Experts of a small language model.
Experts: 64 experts in each of 8 layers, a sigmoid router.
Below are experts of layer 3 (counted from 0) of a mixture-of-experts language model. Rows are named router (the router's row for the expert), up (a neuron's input weights, with its number), down (a neuron's output weights, with its number) and show model dimensions 64-127. Each number is 128 + 32 x the weight over its row's rms, rounded and kept within 0 to 255. Numbers have three digits each.
After each expert's rows: a language model's description of what the expert responds to. This comes from a sample of Wikipedia text that the model never trained on.

# expert 53
router:105153087152090115136097133108153082130111144116080136196192118089164176078120164117122135169144160113138149099160057133131123176102107133106119148152134105158150118125142073153137141139140091
up1:096106145130119075146141128130155130123145093063101153122116146121147179165136127186176113071061124141140174160151114114102087130108102115133102137165193137127096180070139138117242096115122167
down1:119121200146131138177118088152127090112094176142118120146163123135073091109061122051118114140149159076141140138114096148161176128133116160157106154114082117133108105125152175175052091141128107
up2:122209156153107110080111176085158101099118202133123127162126151180092109123099190069112136082132151161130056150113151160135164144110147130130159125141126133128124110131114123193153180104132093
down2:132076098137152102154067112173120120154119094122080116042141090091139174158165051127129100132060125124125144137131086086124088154128114150122082121075094140133168078163210143130106134128100207
up3:117092106145144152161134138136135118097119153121075093130156152125134194086121159187161138170092152151138127145095139099128172190165150122112153186146148109138157107148106113152090125134155147
down3:124122136129095130163129163091152092084047129081102136079121152147147143138166094128151056112138115073107101150076137132118090149103096130084128112129078126098088154116132139161138164132100114
up4:097126103157090127116108112129162123104131153105157165156127148094132101162048142132185051088211179217143144174164111157113117125150127105129169149102141148148168173148113102120053085165110096
down4:155132120123098115149157080185080119180149127185136090048112198162172133094116089143128135137081150114150082092160114115104125184120131137163151164074093148106130133130108067138125076164118142
Description: Word-ending syllable pieces

# expert 32
router:076149138187097115134110185193181084148097163155103098105141106072067162116094121045095100192151139200142138147162142185082150129115146160059139158182133133104148111129142094144103146077144182
up4:127076119111137114110097111190114099122171118127176101174178124153105134191149150109160148095176157110092123096255140128119161131121168131124126168103118153125094113178164091098094083115088161
down4:104168129165158119125164116101133123169138121160152148101116142170143143108101131158134121172137148147146149136073145098118145154087126132146185150148091130112047116103148137116077155137131124
up5:087141169159078147101129145105146106113151152123096000111093110121108062122122139121161141101191110092137091112122178154122137099172142090075133116177115149152188151114094116141146106116115144
down5:177086134124128135130178157140135101132126116147123180132106074106202118141080094171097100162141143169130123103115085087047105077078139162125143131125121116216154132125145200121126133118099094
up6:142125099175137157127103122159122120107160171131159117128135123109095139166136129096147105100090109131099090128127142172099165110117132159105128144141178158138076116110107138184078089105068189
down6:100123154054118124165097131088170227142143081176175088062196169124101103109112121153124115148141118120142151230154134133096139180133093115136092162118124135141128108078088062087134091143115092
up7:089121080127143080084112135137144092167182112124172113179158142089142157113159171135133091142129149203167126140170163161153205064129134099138096146154069182127094151154096132100159096134112130
down7:123098118111105151118161138099109183081185173171087093116137143169148098135201113094144196110119141068088132088127129214119097145143135130100060074067129166047087090145179101154138072127134116
Description: Country and organization names

# expert 63
router:105115047122140166130159112116122132197154165173154079102184107109122133093153131119151080121163126146172116125129120092109161101087114177142180133074100121159134134061166152108130151168071111
up0:124180201178135136091151151144187103135078147084118140145100134095143114148127110158100110068082133101099178129152127132160087119138099114145121213157173132136117121160165142135181106178095129
down0:038118086082155172170138082158115168176103118116133108105144140195202147126103128105130111186099116180107136082079077120110187107156167148132095112171121090096146213181095156118110144141086123
up1:154109064086107132097109116111110173116113103114166111086161121106145136117114159054183126164095124140131187119115154146128133155131100152141142104137109153069053095121100140112144138073124140
down1:121161112182121077142103114126177113129092113045122146109106059121108156166131107085140088085152062121138048178133108140119159175185167147129089151146139134183062066120083151140028116087135124
up2:074172124074139156193176113155125141155147126090086114110187107106095177098130116121152102109109056090078107108193146123129128158148150136126149175113185121159170123110131155106160122154147091
down2:187070111140134136121189184137121089121142096145149089167081158133159099162096104181104147097204153139128157099061146152120115147108148078121133137117143171168117151120129139157146126145198117
up3:141114135099119132129182155144135060131128174111136098161132172143132128144147122146103095100219140152117147154137112042174154158109153165116117078115152143096143171119140083180147085071179150
down3:176128101139121151147102156161157106161200128132047179107087169132069122127046142130113137145161068158128108142110128132137150158164105098105130142165097082137106150144137120093108063162142066
Description: "al/il" in foreign names

# expert 15
router:096167126126149119138130186165116136152115187091122072184109154118090135145066121114148151136191173136158133173138121125083174170046152086087123109117100137104106191140170119158160142129126130
up5:114126126132091134068161145129162150148142169128111137161103096160142131097170132080142147132099173124126138111168126134049207092056133095168169096141130125185109059094112146039154182065130118
down5:123156112152090133109117130163188073114112139140108134135124093123157058186105192133112162169161089196083110080106167081145121093115107159147127078100218109106122126100094180096178091095169133
up6:154160068179057119090121159120144096111165144155115052135147153152080132134083069109054151060170112093159139100110076128126129158172080101154159099078129097079139130106175113144178118094136107
down6:142114105084145079138115147119083138129106153159172120111134179112109144150095164095147153124091124092166147146108133104144148081098111108132166110109186118104140206141112121150070189189135147
up7:112137094116134138130143110150087122131118084163148114128121150164177122132087066122087132166117114172125091083142038196103229195101125138112103144162088138162129108174148186113059150100189118
down7:062162121110075121085134151107087076073170205073184161051162154114144154126148173145167141112142173111096106150138135122150176151113134136136108132091097138146109112114131080105141178137150105
up8:098112145134116159129144124135180157159130184143137162081156145071068060183099158158101100165083130107114096128124094154097121137127146127116144137136134143153087116144120122119108133117096078
down8:136091125143101110082114168152167068068190117095190142084138161131102127118147133141141118165143110139150124113100154099127139140146123094098113172143141099144118126113116107108104092105116100
Description: Place and institution nouns

# expert 17
router:125147141176118148127122151196088158114132131151110111145150078103093118141080154153115098115128134082162109123149058170124108089138161086194165102154104094140166151160118121129138146092135115
up0:178079166106125148073125130138133096132148114097145126192155129118121131103147088138056111118159070165105172129078111132126154099131079048169161167134199132140133127064144143120158140123142116
down0:138126127077146099177128107144077175153083107137142091177069120169185148087126184115167085152125132134185129117132151122105149132135080109126111070127127124127130200204113181140120121165184117
up1:112144134149134148136126135151182094134106116067144163130101113073112155124172140153102117117101119114146121103160086030107148134078140140101128136151079151158176096143103052105142117198172112
down1:141142126122087149046141119132072117124181093204080120166068125148132117116123112062155133095181141176117114130089151164155154141149142115145168177102177099092107108157118129171133152120116152
up2:139141153152097061134105118162063162104139214115136082170133110125141143141163162082138102134117069148155143118144136129140113157125124148186110124081086096141113149119101156084123119097116132
down2:166122156119183146097116132112136180138136167118109068104093097114175150108073112105151143195141157106142116125089157127115093104158152161068109102095118145099132204064127091147126117089128096
up3:155162132131111124124085124151166128193067083128100147127128105168153116097106070141122112172088109182153143105097090123182074110127138155100113117136125118144126170151127100110053092153155151
down3:125108126146128119157115121056114084097155171135155073040138091047098167156137203144113154104099091108106085119135117160163159138136156165145159140116120135110177113157080110084179187122072151
Description: Copulas and linking verbs

# expert 45
router:106177128135091123161152126128097118105113143105120122185099123130133070142103166077161106109097170187130116127183176107063168124121135120082113124196121100095089190142152091118169167077126116
up1:146112101141167170152104177165108108146090144084114131107097165117091150075113135146165085180107100137150131191138152170110119108110215082096144102105169177154131094090125138189133106139124117
down1:161112087070110088148111119107216151156139125171143064199133088075107139134086093106099148081138093136159130114111142121114114111117103109139073170062138072107147153110156130112216102102131159
up2:118154140226115142056121220149139161096107227110125174207130139130064182069160129141113154100097135174112174106143162100108131099174175145150062078143201134103116133125117135147139088086194118
down2:145147145092146151092183113119125114128058062100131115079156111172128156021129120122142118124173133130147164160121073160120081110076134170197041166104096204119179127097129156187181140108156155
up3:104086106095180076119117196111042132106042146113146126119149052073119116128114077100188140159150127172176132154130162123166120146163073176137119170086151127133138143089168146139122166116143178
down3:166165143105137154115160097064154117210121134095133133091086093111082200153075140146140163156183066151123120178142121109127122095147134120143129121048125130118078177141159116137157126122098178
up4:095102105142095129113103083119147148129139116112132130149143130156065157087165155159139161102175135075149149084158179124057170091098107116096168104110061136118135123191145109148116172118144155
down4:073121113118123076149090107124119106165158158141119134100132096122080105131176098125154097112075122130119079124150127129128165115148109120127175123161127166116128176135154113107120100176111158
Description: Plural noun endings

# expert 25
router:149170128159141122137164134062131167136100110152115087125142125095109131128138082085106120117147125176154153129183203154163168094051171134107165131145115103102117108110127102093171105078125132
up3:155115171177108164091144103133143093103120121152128174094126130137134148125053119160127082141106129234128115091154080084148150137118101048092108097115189062131121103137149148119105144152140136
down3:090138107080092126121142124117097167146129154131172053192088111126138085127132120092167137102171146113104141176159097180242109133149122149123081178155113139122119093128134156115134081121047114
up4:159109135178130116142123127056188166151135163158116154149091120129111115105179146086134089132168128144135104113128134168084087124119129152127115104120142144107092111126145140061155144167079133
down4:094144113097101121131115149110127142205144115125235160142127142109155117136043124155114098177119089145132098196194066150202104149162084167133145108140093174138126129131107096048147129125162113
up5:168175160068087141163041148106116121134129140172112199155148166104150149108148117088140149124199104153087051103100140132091083178111080149093129128109119105159115144112158099171093096082130138
down5:129147053158159128165150178069101128090140143140101138096119100153088035118144113135147137131128155160055179129097087124143114117089129182156128118115039118098170123098146139083139163105166173
up6:159103142213100039119108182122152140144195107126120146107163136195179136156128120138105078086095145162143184179138158134114164125099137155030099164148118191139119102115212149123060135135173153
down6:137076088085094190131115083100139086079115094146152126101109160104147159156103151092127161205116062126134086109133123145103133146156157135140155053137106142134068129158159091111203081107082151
Description: List dashes and "of"

# expert 5
router:088159120178137105143068168097094109151133149164118076229162124145145147176210099133083139078149135103131127133149108122093125127124118109198176107132145139185123126112178102185128141057116110
up0:097142134117101122151127149139149148091127119114117125133139072134149114158137130137145185124087160138123152130161144076187111094145075152053080087162155161079099159145101144157134165116205146
down0:144124171102180148120119139138132097136076084144162137148126132127119145126109117055136208087104112165165099174099142146185073166174115114093090125088139137129116112153147096151113113099080092
up1:146090086156096106133156109085068144141085133126137074179112096139148094121089119118115119164103135120124130192075123125050063039172123093141162153105171155145146169142141160168120136175110088
down1:105090095109122141132156134161089127130102108113170124110205129173112153087161074119106108105150137116145140123142170169181107188093132221078133152091085119123097157097205151070108092099153146
up2:162170190190085059109055128152149164212115216147162174132181077126068106172167124157100114148178173118141108129152121187094139126187181080148192090144159124129122113089133165131097121119093077
down2:086093139100079195095197093151104114167152099135137158137129143184133074151136151099082147127145138122108173140088177128168123116116120147081139110099077071114167119117094105134158142066077170
up3:137154167148120138118148212084166113104134080130103098162112126133089110037114148140085122123133154161146153109132111141038199137103165107164087058153111165158165100139138058143107150110074141
down3:132141170119189121048179123153134069134172108116123125085093120179138148079096123146193100141150104147080182095113110167120096099105148063177108120116141142138154128133124128079037138109151154
Description: Non-ASCII byte fragments

# expert 0
router:041117107140119064132197146090110105119087099095163102177171157093079138074115086141177147137173146124184137130132136111079158132149144094120125093105149130198115188164161177125134122175074145
up0:171098184194109137167145176113063107119117172137147097170169109101104157129097052152133099108106167112062113159173190084119092121153130172149124163101098123155166136118153086165139075150153082
down0:132116114157127139100106184231096139121150129105099144100127164126146099181097116159107085132093159111102158156061147133130173148064140155163120098095096162101094069137174163148122122103135127
up1:017107060112146118080130113139107106142105203075124140155165147141106245127116105097098121118151111123173198128102127109108157154113113128103126153107144114129103166101146116165153118134181112
down1:127152095147089148131026092160143154100148199134144144123109134188151113156136174065144158156098158154089087113143127098092178138148153139123154057087138119075095082112170094155122135079057083
up2:082165099112145104118106153114165162122148104076111102138143097111093135123140133074140124163128118120149135174151152125186155158173137157122131087113128039152122049128102152097119102138150138
down2:114127086125113069115159063098157087119173132143148126141120069164130144094097130160087131061113068195086094091121130157232147055156095148125101148152097138131101199115092092090127131118139113
up3:060127065171090149139124166100143154140140208133104078146064144147118132145121159137070105155107100091174102085137130155133106146153101091107096110100131133126137098154145149138132109139126148
down3:179141131127133119157088151111160163079167184122143163151137114132167100078123134123169100137099177192153132093084110111126118096128126072108126113116050076122127121116163078086092153131138088
Description: Mid-word stem pieces

# expert 40
router:096181103149109138129143138231107055121104159182126094156148104090105099114088117139113102124164126105149093174141171097142106129145144108211183123137153090080128114152153132120177164126089113
up1:157153150118139125141115164111160171130118116044114128108176146148113139080116105103159108136191152102161048097192137117121206161146176137090154104151122125139118159103150125120137122114188085
down1:168084121099097122152161150110106123094189103112179157105206081098138156164103128145140103130125107117135165153129177103129148097169120152145091140157161106083146107080133216089143185076149105
up2:122147070129149115098117197156131093111135173160119100213168118142161107151172129124135140049201152132136108092133156107124091136149155103100188134173135096133144100104155125136153142131155143
down2:154142117122118151168151201127062097136146125126111131065116100139071112196155136121139106066149106153114140106123166192170131093146165124085105137127129178088150068138095135174143121126147119
up3:135119113162122130090127136108180173111117136116116126145079087156124084144097146119112103095102116117121122153080114124148066148165138069104139185125115096147079113129101135174140144069164151
down3:102121171145086171133073108140067124106115135141189157101155081163099132143186165128128132136132122147108136102144185181190103157128131135122125138093139112130175184122178095052146153093162139
up4:101130111205054106111069101088130128124162100080147151157124208141130109078121110133120133121182146142190072168125140157137188166114100110109149128184137176118131126073111151156160124126125103
down4:081171109101135151188119142127086103130110094142204039115173107135149114120174153142089142176135183130108082152153104138110085126087097122118110126111106117108129099111142079128098136139160136
Description: Line breaks and pipes

# expert 1
router:163153087109115096148169193114097172099073142153136098118138124084119078130152089137130116128128137136121108096106119098156143131130178151170151115111114163123135123131174153133150154080135121
up3:076118105165147079116112145158153152066181136144113100118147114169144133090093137167123135111128147099128110095108122136148203127094088140125127156079179101083056171133106138176112121097139085
down3:112167127109149162144191135124102062147143173127123105186169151128158122138124179167159136124103093210153137173144164136119170107121072143168066126150112128183132167070123136158089187185105159
up4:092175105094166125089168138146097128089148119145104107086107167158073117112181141081142111124132156176113149115147103163113088128154134126125085154133104072106139085075146074141126162186113131
down4:118152171135134122129086126146116160143178166034118119105085133151100178131117114169196172136077095149142177127100114128128097117150154106147089119166147058108140163117152144129141112160176140
up5:154112149128086137109120117107098044131118135136119151149029156164154127106161161109107102037111160079219109126072105141164129152055117121133130122092153132126164117159137132110097097177168085
down5:102168104096100167189123174136180072129140149203115151181126091119090115191155138110166172167117135102103083089134112174142179185167171168109113141125107141131102113150124175102075146121148176
up6:140100121134171139127100143100153085122154136132103125151141148115121138112119181112175107163095139115102113147126129085152107171136149092112085104132114146124087112078079098153119148116190189
down6:102125145055109157150131194105118141125112107141132097148111100177113135174090072173115138124157133117127099105121092182137091166126160145138111156084173137144108099112142093202113104164118126
Description: Table cell separators

# expert 19
router:106120131095129035096171151142170141128102120100148140134135154107092089157131137136158124107168139130146156179143100145132120120092138087176134150147139222161105093156142138124107112137128146
up3:128079066104084181116148130089131168107163120144075162090135167085136160107155139075143137131129147169152140128135122112128135171107113098122071134194196106104118123145206124145094186152100122
down3:112155110120143130181150109112109112155093143137173149166111100142142130116121206112132153133119084138109138144120090129129163092084157187071120145164086106109076158073081154109143089127179120
up4:127126095137114149164129109118172107120070155186144135105096111055176122118143158130107084096144162159225172108100129164158196114062104109179137151144105157116106079189166109112084143078136114
down4:102080069184174086115116112171078121153129111109125106098128116199113071157186113085130163129121125119102111121122133125106099116159142132105108157090133161049120166168161090169111121118135101
up5:134139137126088117151052172162101137185111134134167109178132180114125120135116138101162137086156167145112068120158088142119134090189064130154091194199095162152205117084113146117087135169121209
down5:150147135044135133110153168121167167041124139138124180134118119105146167101169080143066141181154141194123102088074152109124092098116120095141138124157119145128067085130143172144133172115093131
up6:095119163175143126139125093104131119254135129151159169092162090168096115145126137159146102164155147120098123092097104143151093108115104167105064148104065121136126107082132115162089119046054214
down6:115129128113101078092137156156148074116194150106081135141113191114122134091116102141135112137129138116105123129078123108117141131062129183131160203148135134113140051124182146100098156187179115
Description: Taxonomy infobox pieces

# expert 35
router:098143108143151127116163176188133083170080175126179102133188108122120099174095100082154121100218119095110081179087108183135107124121144159198196149164162120151091098190148091126164140160151123
up2:147108139186128119088144128157119191129151109160103102130151154126205137148162169160100070078113146118078178135137169142157118147102124128162166159108160100075097208106152155116108091153192173
down2:151120104096107111154134092156157135178150139084136144132158134149150208150095090163090113132193090127094122093138150151124142103163114129152058130176111142144138110111072101120127147086121125
up3:103156090134147136127128150133142145117093153124125123116143000129047146076117125137108082132122171112144107118163089152150111125113151151181076145138087144144113143115072178123211101113091136
down3:047094178114046122123115123124110179116178103139136117151098127089128147100098084086168116061132090144085122120142146164141101118128100167204042150127148128111094145063105152160110107104095125
up4:139189161102118201062119111152182123153140171106094137111138107135170105114171103118170086111129157082131150142101130139134119119149090136167130103114111134097116140113100146186152181129163101
down4:186110104152147099084106157164144108169096135089079110129143113103102120117097162142119098120137116151121116102126148164125081105059116109156119094168131210122157116168143097137148163095141154
up5:106127103136159117089141201171164166151130073102096108150126152169103127126118156031190145139107134146158148145101119129166146180119106111168109133082122131184121126111181123127116145089115146
down5:101147095121103162093140100122091161133081158071157101156122116100109146211190120151173106139185119126112117111104135162097103071133163132156126098164093124071066154112093175136153147119161105
Description: Line breaks in lists

# expert 8
router:157159119141152138101075157145161098155077156152096084134146097110157060097182100146139083100125117109115117142156111099125098099082133156160159136171115145114117142122124121156176139046182082
up4:130160117131164109125207168123083125105174127130117142103174150083124092160162152123123138106105133073128186131156129121125174153185146100155141137133103100148077052122140143149077139079122157
down4:187095117048059207113120106173186167108101151183131186197089106104129122124106114174126090193161147175122129115086101120150047092182137117126143154071123095116123105096105132093138167140150092
up5:165142163107223123106075110094106178155108111102151126073154139164130116146186138095120129085124138109083105067103109208159105170108116109099097153130131113151095131124131119143107134101107159
down5:152111165086117147140091127093080124111141136070090123142121105162135190146104198173152114097104102169085123146126074096089168145119184124150126120138181141071113095078110093170179118121157085
up6:121118121088105155086188104145085102135162138068123107180182076074150089241078113160158174115093134127129147117106125141093150140113156082107113123117148154118147143123080145158141143149196114
down6:090158106115133096088165131158137198150107186186129133119200051152125109161161115128118203149150156105098109151142115098174125105112119098093142085121096099114136143108127144092085078114124112
up7:185101117075181158151163162084147126129112169066109095133148150153154181120103137112253150174136102127148150156192135076141104143146142153084118163140147156105179123111144113138170086126148165
down7:148097137095117157154109099114124162165101158175092089173140139124121178124142157052171165059135126164163125108097171152141090085131150161075140092155142116139138104116054134066113097086137153
Description: Colons and list introducers

# expert 14
router:146162093151150100099155108136091136163147186146071140142195091162078137084123144089126097081093170185162132158113155158125111114145110173118136162137140125101123141095115148090179182127104137
up1:121162117105151110152091133119107126125095131155178167118092096179159075166104136125105185097118177150205102136097125116158167116123134097130129117202054102135110147093116126130137172139154146
down1:076100138165106143139116052151146105134126121129119134148149063061127159116090129092091121133094135133097182077077127156070110135176140144125174152116166124153182104149173139123108141078099143
up2:143137118075113143166124096134156168137136110204215181103120139110136201071140127098146092139145129134135079163171145083088179116154137175095146172100150132131134172120131117204121023131083104
down2:115123128127159141110095070146191087121152120125123151155062113189146138182135113161137115107170127118110031145199123202116091081137187149125115093146145142146100154153078121127130160115123146
up3:135129121140133128131151186129176138131174134073116145112185080204144184182164133153061118140130150172138160146121179101109166123139198173151160152133180148098102145171115109115147099125169161
down3:143133183141104130166118168131084115137194165131111139128113167109178067134170172095125113113153074155142113100140104125122098159081118086165135152181079105093120115152106121153154132169089147
up4:138199127099120078143126127153103141147107119103142105139119135147139159166164176149155119036156153072043085090137122100108109137154102134058171183216078113083076200148129120139131102115117123
down4:126121073118149145114140143141097122105135099146165109107099133063168097135137202127113185147125188143130149148129143135126131124162152086160140086133182145103208136109120143126080118152177130
Description: Plural and suffix endings

# expert 58
router:129141131103138081066119165220160142169137186075158090109113035160165094147134053092111126088175096132157155073120113154103159085070128186124185116130161188147090135182133175162122095109145106
up1:209100048138055164121104111168137060082071146126188157108123105147121143160159179186127167127157143145141129155089080127108106101132163165124164119195177201183111141186133087088121138172111193
down1:082115157165121100144151136034119139139115133170126120128163172116099113090073092098145128137120119092160117153169173084125138135117087143107033104179119079171130110128084188183112113134159085
up2:151111140166119118096107058164105140108095081138122121088127138124088181090148121094128121135112131157113126110144163119143140119107087163195140133134143183163038124072136123134137133082158149
down2:150096109075097178102136122097093142115154194084108133125117109147061115136165155154150110127163155182159096141124159123159160144125188116100179175109105161098096148141106089100101190139104143
up3:127125147090112132156153091074126111220122110120088144139122151115102144117140106129150165105115121093142123208101126109137147116143132097132164058126109192128141035064200052115128115151119133
down3:089076137108145121152071148133108155119158126190141119082137173097087133124117122114081075084106135124091161136137084132146215108110087144089134081118154111155087155110098158138122123191184176
up4:113177152130141110141085162181169162090106111075133196113162123145155077134156139124170117140113109141066126133117130113071137085094117135108143119152156108144138094135122134184144121123083122
down4:157162152162159180096067118104079140148135140141083146166119120111110101119120102137159141140135101156172115158087141070162129121136095134039132123157180111080103162169146171152136168167087132
Description: Coordinate and date numbers

# expert 7
router:117138108185119138114107154161123084126151146164133074132107132124080109077108118151126102113136098146130080163167136185091093101141169117103191152197133111105124120153147120126126135131119176
up0:146089148150122105116131118147097109146097144093102063160149144166088115117099140150154134091102151094146088113121093162110134115127088128123122043219083189067160201106090081089122149146128157
down0:104152124185154141102074164096179149096140162174145142137116108135140146119158138084165113165217123108111163104097146143117125140097144140141169142106134082122059081156100130139171136095153129
up1:087100061136120117151119094050137143146169095110113159141151156085091117096124085100128094128120166123119089168120105121123142119179148128104133125150110115072170196102129088134125158208131117
down1:191122167110141153116113114142107127111105101153150109113093129122177159118113051101145172098150084145072132115109104165088168118161152141119120116074079127159134135129192136147137138065077053
up2:125135147077144068111121112141160158092113113144140152152144151145128109113100166143137138134121138098097149159145208151146133114093116126188142162135134159138153113091212145136175131078114202
down2:111076122132125155114122072171159114122132170159109159207134160061145133132092140120087056119121083140094104169162155133132099093184167174092114113108147086150157129127084088090133081116138101
up3:126106101223127155088124098088161209173167107148116134209129169134151096107139152113089099109166110095172152120173127133157110107105083154120140125153026146078092110135120121068127162152071151
down3:158159154122137124166114133143099093104067158112136119134122152157160150086116082130086100074101082052109096124069144127112188115148097094146112123127149149152132180139155122119104112138121123
Description: Naming verbs, years

# expert 30
router:130216151113105105158058114136121150080140094166164127076093130084124122128119135124155113084122097114130070123146158112183169166117097106148095136219105092134075168167116062173152130110159135
up0:083154150100080141144154154058097123152097163147148133120196127125144138135134106085126151154117071115114127138118143020163122122126126087163141122164117089116135153129110132114119151060114155
down0:087129175148144091128138055155163110118116120152122145146070142088152128125116137149125134145126136159133119089174136171130087115111126123081138128112122122127107088157120089189095110202188107
up1:099146142155155137138113141239122087170067139110141161122099112141127111127104176078091123084155080162105105151115072133140136097099110098095166100142122164154117136102163139096144122140188102
down1:130097124112129109147110130147089119129163140101144130116132154107127130163114140210153136102127112147132110176091176141205123122130132110136129108134099099150113126200127127152061159137130103
up2:143143110080131107140100137158137104175174144110255115107093028089135108122075124164067157156121137129186133147127164108133191122115080152154131186116130105148182089141155184109124133134114133
down2:135132152116157151115139125134125096138074134114117105114138135138198181106157118079143109130153092108155137139123117181199125117146122116123134121165102118149134127129131147095163121181152113
up3:084153123133155127136136106100104133125120136127142149152174134108111147132110153082127145077113161153104144110148115145165160157156154146077155193122130093134146160053167115137124133151183189
down3:148131143143089104179126122076137150126122154169133087118145115141157109169127162172143112105144062132108162104139129090124093124143110102153138133120125138173158087200101124094137076136156142
Description: Verb-linked function words

# expert 49
router:087138082128101164133122145108147137095152078142189113182120078078111117099119078124128082193166133159127101097144159130139165119080117145090158168175101124117040120086086043099113117137212102
up4:130089067100166161080155136099133118141172117118091094140177142172106117118097101082112108175105078153088137141136127137160148114158140125075166157125092155145152076157166150190188135113145188
down4:174089192138097172166087115137141164178175070126130115143098175185122122136050077172080169115080104133117150113094081116109115162095157103206083121157146177094099144185091192143170207120139169
up5:146117155133102151095090145112099155102127104164064133153113168130123047100126163141103155149151166042144109095125189180114076140122131105116143100144076127164095099121067134166092101125082144
down5:096148120153085117174125127107110088137090143129123125129107178141120154100160139111166075159097126155018176115143085112100144141168171097129125138112155121122115086152186114161171138164105134
up6:179134133155155126103099110131079135133118117022139098106159042100080130124155090128129132132185154088147079117135097132109104103111230107126149153176097124103086127142086143140127104117156115
down6:145062172123105096093137138108141133108069103114159135131130034125156139092123129086133145118129135120177145187116131133191175134128150155122082115128130089101099183153063159082083135115123171
up7:137158090117110108110136135123168126104130148156092131126178150144120125157195101088139113131143128044116119133096123151201180106143117150098157104167212138107105133095122175164060110089137095
down7:127109160127131087143145126132104144068146118053130077159066094159157111144093143144178127132140191077115147143052112164124097091184169172159105155141150120110108150128143128118122143170113135
Description: Pieces after initial J/Y

# expert 24
router:135161108174119113165141071160075124122102155073168144192123094102128122155185138127129097132140179083131116144140133115129093122042174149113180127131133177150129122103144113132185119075177159
up3:138098134141115130123151200130051129112119128071109102137003138093123143086115149140161071100085124100085116123121165103178162079127169159085136172168110153140155149073153189186145151188045158
down3:143101141094171125138082130148163203107126083104156098102108164146138116157078144135074146116136115134113119131133139093070087119125161046106188116112107182067139143082092124162114105090152083
up4:121145125093140169160132117111139180128083120091134115094076153120134113108203195088107109143110120176128129111147128137120137134133099097117131127090145198174083154115145110127109131129101181
down4:165126141104048100151069104113117096106077151131124207085127158178166164123099117137119103132163114117147096145156134105119073151094118091126114133119122130110136160117139050137151137119088160
up5:133112138174125149150133094103152151155117190080133080166185165199146134180152122123157120134108111161127093121151088171148120108092153134125115104109080148102121174114150162133113185171025128
down5:118106059088102077146104144150107202109157111176143162094124101111167154134115148130058170127174122121139144132173099111150156193127197105126158174135136120137165135185112120138086094123155069
up6:176109127118101164104136099171073163080148178099094158123136115124166116153076132174135142141131141106147124160154131144170121127147200141065100163059154122097117189125135165124149106145188142
down6:150108178126117112161160131133111075117132141125163051099166139175130106117138182174105130181139193138125135092176126192121127141022128118084123053157140131093092150099117169136181139110196140
Description: Mid-word pieces, music context

# expert 60
router:125149089116073139131159119147112131162092154151169098159150141126125118163089104133117121116131154152144064171127195068109117154120159084122162135179198084127094126115176114115176198139118117
up3:120142122093166104103170032129139164154036145140207134142116131061151163139123136116120129144130117175144085182117124125111131105090123142176163106125129170134139124152113078125091150103105163
down3:138135111121089162135086139131113104107144177162092128135177123120127056099163185155141164107116114133155072155139157080197145145164097145083090113137118104191099107110113112084170174129118095
up4:138120137106169052142123145155156110115181134060132165193139135130096106068087118118144129146064123155124132112137109083159082148131101109077122137081151093177148157144132091108144121195123112
down4:150127136144107148122153123079137168122150074041101103111101089144115131092141189141195067072124114136111126144200119134164131139173131156095094103132141092149112130109136181068081121127083070
up5:116153137113125166125115170135100163150152066093105155111082159169117123035099186121244071124141090103105165094086090115154059100187152092180124186121143137182112130088137143157092092157087152
down5:139100083138160142098061131167134181074177175092134121131144114130143150132166089123078129182150132110133132105125097120158135089098184175122113063110143155120125153141032126106143131143096040
up6:104189115192173139151151101052162129078109148145127103195070138121130127135141099054071136123094149094134103115185090132114140102148121110072086136113136128172166107146147185114118107158119162
down6:096128125085087153152113133176154127111105147075119108129114153119115179148113099114167169134187171145143122132164109082118091083128119112174145137120197171115146155132137157139100161122104115
Description: Paragraph breaks